Experts of a small language model: vocabulary 2048, 853M tokens.
Below are experts of layer 6 (counted from 0) of a mixture-of-experts language model. Rows are named router (the router's row for the expert), gate (a neuron's input weights, with its number), up (a neuron's input weights, with its number) and show model dimensions 128-191. Each number is 50 + 12 x the weight over its row's rms, rounded and kept within 0 to 99.
Before each expert's rows: "mostly gets" lists some tokens that are sent to it at least half of the time; "gets" lists some tokens that make up at least twice as much of what it gets as of all text. This comes from a sample of Wikipedia text that the model never trained on. Tokens count by the router's weight.

# expert 7
mostly gets: " to", " on", " from", " with", " at", " in"
gets: " in", "ed", " to", " of", "d", " with"
router:59 48 27 50 44 54 44 32 54 26 57 29 41 47 49 63 49 68 58 65 54 48 60 66 57 45 57 64 52 52 84 66 72 44 59 76 60 47 46 47 68 37 59 61 36 56 45 26 51 46 74 34 42 59 38 25 37 65 53 37 56 22 50 39
gate0:48 50 57 38 60 61 61 36 44 46 43 39 46 53 43 52 42 41 48 52 35 61 25 31 61 30 44 53 48 55 39 31 63 48 57 60 53 54 56 41 38 55 57 51 43 61 61 56 45 71 66 23 38 71 36 51 44 57 40 44 53 48 41 75
up0:45 60 46 50 51 72 57 59 41 48 49 65 48 53 39 49 30 46 39 39 53 55 35 48 56 69 69 59 40 58 56 54 50 48 52 49 34 47 36 49 46 52 54 48 40 51 46 53 41 74 44 36 49 56 41 56 32 44 50 50 60 43 31 42

# expert 19
mostly gets: " the", " \"", " The", "The", " their", " its"
gets: " the", " a", ":", " The", " \"", "The"
router:59 37 47 54 35 66 35 33 56 39 62 50 29 52 32 41 50 40 54 59 47 45 61 62 58 46 41 46 53 53 49 49 41 56 32 55 69 63 80 55 58 45 45 37 45 38 35 40 41 69 62 46 55 52 45 52 59 20 44 36 54 34 60 64
gate0:60 37 52 54 61 32 62 51 43 63 53 45 72 46 45 50 60 50 40 54 65 46 55 60 40 55 56 40 52 30 63 38 56 58 49 51 52 59 27 27 71 46 49 56 39 50 53 25 38 36 80 37 56 44 67 44 52 44 55 23 37 65 47 29
up0:51 58 58 61 66 54 48 64 35 61 59 65 51 41 62 65 43 58 40 36 38 26 40 62 52 63 48 45 34 53 43 41 54 42 46 60 60 38 29 49 39 46 60 68 43 39 57 36 42 53 54 53 51 43 55 72 34 41 33 20 36 74 54 48

# expert 21
mostly gets: "tor", "on", "od", "ull", "ock", "rom"
gets: "n", "on", "or", "il", "b", "ar"
router:38 71 45 41 55 50 38 16 32 56 58 55 37 63 51 70 56 64 52 49 29 48 38 63 38 46 47 45 29 43 62 43 41 41 65 34 65 46 36 47 50 45 43 55 50 36 47 35 33 42 63 42 45 54 50 44 34 44 56 51 71 55 50 58
gate0:52 54 47 45 29 53 54 53 54 49 40 65 50 32 83 63 58 65 67 40 33 51 52 51 44 47 55 58 46 62 59 44 72 52 59 38 66 34 32 36 59 52 27 56 63 32 37 30 41 37 46 39 56 47 37 49 58 47 40 43 41 69 29 67
up0:45 47 61 49 54 57 46 64 52 52 51 62 55 38 48 55 49 23 51 59 58 50 40 76 55 49 39 47 39 60 55 56 48 29 29 44 31 53 42 26 58 56 39 51 62 65 53 51 30 57 50 47 32 33 54 35 44 46 43 35 64 64 46 62

# expert 28
mostly gets: " tr", "leg", "equ", "press", " g", " gr"
gets: "n", "t", "ar", "l", "la", "g"
router:49 51 69 37 56 57 39 58 52 51 43 28 62 44 52 60 54 46 43 63 36 43 62 44 42 66 23 48 48 37 43 38 56 34 50 44 33 51 52 36 69 41 50 43 59 48 54 55 28 55 39 37 53 49 58 60 36 54 57 66 57 57 39 43
gate0:61 25 52 63 50 59 53 42 53 32 53 56 56 55 47 45 52 16 55 60 62 42 60 48 63 40 57 57 49 40 58 51 52 54 50 52 47 71 24 56 56 58 38 52 48 24 35 43 45 53 47 64 33 41 42 53 54 40 34 66 43 38 54 34
up0:64 50 28 35 52 37 61 29 57 56 29 51 43 60 45 57 50 59 52 71 56 35 71 37 42 55 35 58 40 40 65 78 50 46 53 52 59 36 75 38 63 49 58 25 41 68 61 45 36 52 61 33 68 49 45 51 55 56 48 42 40 57 57 61

# expert 11
mostly gets: " film", " ==", "ization", " family", " species", " system"
gets: "er", "o", "ia", "a", "la", "ta"
router:40 60 48 46 61 41 58 70 53 55 26 39 49 51 42 33 61 46 55 61 53 48 64 46 54 59 24 47 56 46 36 71 40 70 67 39 45 36 62 50 48 55 67 41 39 43 29 67 49 73 38 48 62 57 42 35 65 39 60 30 55 64 51 47
gate0:61 53 47 48 52 62 55 56 23 49 69 40 47 61 23 44 47 40 46 42 37 53 54 55 35 40 46 31 41 43 33 51 52 33 48 41 43 44 54 52 52 66 51 28 45 42 59 49 30 58 29 58 58 54 62 45 51 46 54 47 33 51 38 58
up0:54 62 68 46 48 45 59 51 46 42 62 50 53 51 65 52 45 36 62 53 36 61 66 62 47 33 62 42 60 28 28 59 48 44 55 47 60 42 57 49 50 72 42 38 52 52 28 36 48 65 60 33 40 51 74 42 47 46 52 47 56 49 62 50

# expert 9
mostly gets: " of", " (", " at", " in", " from", "/"
gets: " of", " in", ",", " (", " and", "/"
router:56 42 53 75 22 47 61 39 42 27 41 55 29 56 56 55 60 50 57 50 56 53 57 60 71 40 58 64 40 52 55 70 47 44 54 56 76 24 58 43 64 57 34 54 47 51 56 33 59 50 55 68 62 60 43 49 85 65 35 46 46 29 38 75
gate0:75 45 64 74 36 48 56 41 32 63 38 34 46 48 38 42 52 63 35 41 54 55 38 52 44 39 48 44 53 59 46 74 34 72 42 61 76 35 41 23 67 38 57 71 45 61 42 48 63 31 43 58 61 50 60 49 47 66 42 26 59 58 58 31
up0:33 46 40 63 39 67 59 57 56 71 77 50 62 34 57 47 65 74 46 50 50 42 41 58 38 22 66 50 77 48 47 52 65 57 61 66 34 19 46 81 56 47 20 47 32 30 50 55 47 66 40 33 45 55 32 38 62 58 49 63 39 64 31 47

# expert 16
mostly gets: " |", "|", ":", "---|---|---|---|", " –", " —"
gets: " |", "-", "|", ":", "\n", ";"
router:65 51 71 52 55 35 46 49 64 55 59 57 54 65 57 38 57 55 62 55 34 72 60 50 53 50 80 62 58 51 54 39 34 52 42 48 61 49 53 46 34 69 58 62 59 37 44 51 58 51 21 70 29 51 66 69 15 31 67 48 61 39 59 55
gate0:50 22 35 40 71 40 63 48 27 56 46 48 47 29 51 42 35 40 49 57 46 64 56 33 25 54 54 47 31 68 62 66 48 62 35 46 57 37 35 52 52 50 55 31 69 50 29 56 56 61 64 44 45 29 59 49 57 61 39 50 46 46 70 48
up0:44 40 43 46 50 58 51 55 36 48 50 42 54 41 38 67 51 35 41 43 46 73 48 55 23 70 54 34 32 55 51 71 46 46 58 47 55 42 58 27 47 36 59 46 43 61 44 60 59 57 46 20 57 35 65 47 60 77 46 45 23 38 56 52

# expert 29
mostly gets: "Species", "ial", "ization", "ification", "tion", "ation"
gets: "s", "ment", "ation", "al", "ion", "ic"
router:57 57 45 78 46 59 43 60 60 61 48 54 44 29 52 53 71 40 28 41 66 70 62 38 41 52 34 52 46 57 52 41 62 54 32 80 49 49 38 51 68 50 48 46 59 62 34 67 62 54 36 62 48 36 45 67 52 63 57 64 53 39 42 48
gate0:46 41 27 54 45 75 49 65 40 42 52 52 58 34 45 69 49 41 50 53 50 63 46 51 48 48 24 51 67 43 60 40 39 43 36 37 57 45 37 48 38 59 52 71 71 36 50 67 58 26 56 58 48 55 55 49 34 55 50 42 38 57 36 30
up0:49 48 56 60 64 56 64 46 64 37 52 60 43 58 55 48 33 53 39 49 55 37 40 51 55 39 67 42 29 47 39 56 59 60 50 42 45 35 43 34 53 40 55 46 52 43 49 34 70 61 58 58 41 47 69 71 36 39 48 69 47 47 23 49

# expert 12
mostly gets: " 19", " 1", " 0", " 2", "2", " 4"
gets: " 19", " 1", "1", ")", " 2", "20"
router:24 43 48 47 57 63 62 66 43 48 53 66 47 36 46 73 29 61 48 50 56 38 33 73 45 55 62 36 47 60 36 50 67 33 44 51 57 53 47 54 52 29 42 42 41 48 47 57 52 41 65 75 56 59 37 53 33 42 49 48 50 45 70 51
gate0:34 42 60 42 47 49 40 55 59 58 54 54 48 61 60 59 58 64 46 40 65 41 56 57 44 49 62 44 41 47 28 50 77 12 68 77 30 68 39 38 63 66 47 73 40 67 54 35 52 40 48 34 54 51 50 38 80 65 41 76 67 72 53 51
up0:36 36 48 36 59 61 45 42 58 62 46 53 57 48 76 53 58 44 59 62 64 46 54 60 36 55 73 66 48 58 40 59 51 39 48 56 41 64 32 44 52 69 46 52 28 75 54 34 36 33 44 40 75 50 59 35 70 58 41 66 59 72 41 43

# expert 2
mostly gets: "u", "o", "ha", "hi", "ko", " Mu"
gets: "o", "u", "al", "i", "a", "el"
router:37 46 77 51 69 42 54 63 52 55 59 60 56 55 57 26 42 65 58 46 47 66 33 67 46 61 82 72 43 47 49 58 39 67 52 30 51 48 47 39 41 59 63 61 44 62 62 55 53 38 37 47 61 33 29 53 57 63 64 47 59 44 59 49
gate0:48 40 56 50 60 53 49 42 60 42 44 47 56 38 65 35 34 61 76 58 57 42 72 57 49 61 58 36 50 53 70 70 50 35 47 46 35 37 58 50 61 55 68 55 31 60 51 46 42 55 42 43 46 35 67 50 51 58 34 34 33 80 40 77
up0:47 49 57 59 69 56 54 34 43 30 66 37 49 63 58 45 37 59 52 49 52 56 44 50 54 50 47 36 40 63 53 45 58 49 71 47 47 67 61 43 39 38 58 45 54 44 49 47 62 44 58 54 40 36 64 33 46 48 35 40 53 28 48 67

# expert 3
mostly gets: "s", "se", " which", " its", " and", " the"
gets: "s", " the", " and", "se", "es", " The"
router:60 39 34 59 57 44 54 33 44 53 51 32 54 39 75 38 54 40 33 61 53 47 50 20 54 47 56 33 36 58 54 77 29 51 58 59 49 66 42 55 36 46 74 40 61 63 53 42 56 70 60 64 63 47 53 52 60 26 69 38 49 60 49 49
gate0:54 62 66 41 39 43 51 57 44 37 50 47 90 43 56 64 39 58 56 40 40 54 50 51 65 57 58 56 66 34 35 46 34 34 60 58 50 53 56 37 51 40 51 51 30 52 70 47 52 54 47 64 43 47 48 25 44 32 69 63 53 54 38 52
up0:45 60 76 47 32 60 48 64 50 54 52 50 66 53 63 38 63 45 39 46 65 48 51 39 73 46 50 64 56 54 47 60 54 38 49 59 57 55 68 52 40 43 70 64 48 51 73 27 48 44 48 67 44 49 38 45 47 41 39 51 48 49 51 37

# expert 15
mostly gets: "an", " to", " An", "han", " can", "en"
gets: "an", " to", "en", "n", "on", " de"
router:34 56 73 51 57 43 54 58 39 48 61 53 53 36 73 35 67 30 54 52 53 54 40 54 32 43 59 40 62 66 49 65 46 37 51 44 60 55 46 64 48 60 64 49 32 40 48 13 57 29 44 49 53 48 43 50 43 47 59 38 63 52 52 36
gate0:52 64 48 75 42 60 53 43 57 43 41 32 53 43 30 66 55 44 48 21 31 87 48 45 45 53 51 50 53 62 65 42 60 58 43 56 57 48 59 43 74 53 23 42 55 45 44 42 73 48 42 34 32 61 70 54 47 43 46 25 54 50 45 46
up0:37 40 39 47 55 30 32 42 26 50 40 54 46 49 60 38 37 38 59 48 75 54 36 27 46 51 44 34 69 50 49 34 30 49 67 50 49 68 37 61 56 58 42 57 63 47 48 55 49 33 35 67 16 46 45 46 53 59 42 60 31 61 57 51

# expert 26
mostly gets: " that", " when", " which", " where", " while", "."
gets: ".", "\n", ",", " that", " The", "A"
router:44 26 45 42 65 66 74 51 53 49 64 50 55 45 55 32 51 52 54 33 51 59 56 54 60 31 47 62 51 49 33 41 40 41 47 69 47 35 66 45 44 52 33 50 49 67 63 37 52 28 57 66 51 61 71 32 44 64 44 45 49 58 69 42
gate0:54 63 33 54 68 46 45 45 58 39 61 28 53 64 79 32 59 54 53 64 71 41 65 46 74 64 48 54 68 42 57 55 57 68 40 56 36 48 40 63 58 55 38 63 42 72 57 67 41 29 50 55 28 63 47 49 74 63 76 50 49 59 52 33
up0:59 59 35 61 48 40 61 67 47 31 74 55 27 51 64 57 54 63 44 60 34 57 43 54 77 49 48 56 68 32 45 30 28 49 48 39 49 33 45 51 59 60 54 79 55 79 77 59 50 40 50 48 48 37 40 33 45 42 59 63 30 52 34 42

# expert 27
mostly gets: "\n", "==", "===", "ur", " ==", ")."
gets: "\n", ".", "==", "===", "ur", "|"
router:40 63 47 51 58 52 52 42 54 35 47 46 43 50 46 51 48 69 49 47 49 36 65 27 72 36 60 53 58 41 60 46 46 38 38 57 30 48 45 59 47 54 32 60 71 67 55 62 39 60 42 53 54 45 42 54 46 38 53 51 34 47 36 35
gate0:50 48 54 49 59 36 55 76 43 49 68 56 65 40 18 53 62 60 51 46 55 63 37 46 37 58 45 65 55 60 47 61 35 32 62 39 66 38 51 53 48 47 75 64 61 59 64 55 57 53 48 62 58 42 56 38 65 60 69 49 32 35 47 29
up0:49 24 50 48 54 66 57 53 61 46 44 65 27 38 42 49 49 57 43 29 54 52 51 43 52 41 53 43 57 29 44 52 49 41 44 59 64 40 66 46 37 54 35 42 41 75 60 65 46 54 27 64 57 50 48 32 62 59 46 40 53 62 47 51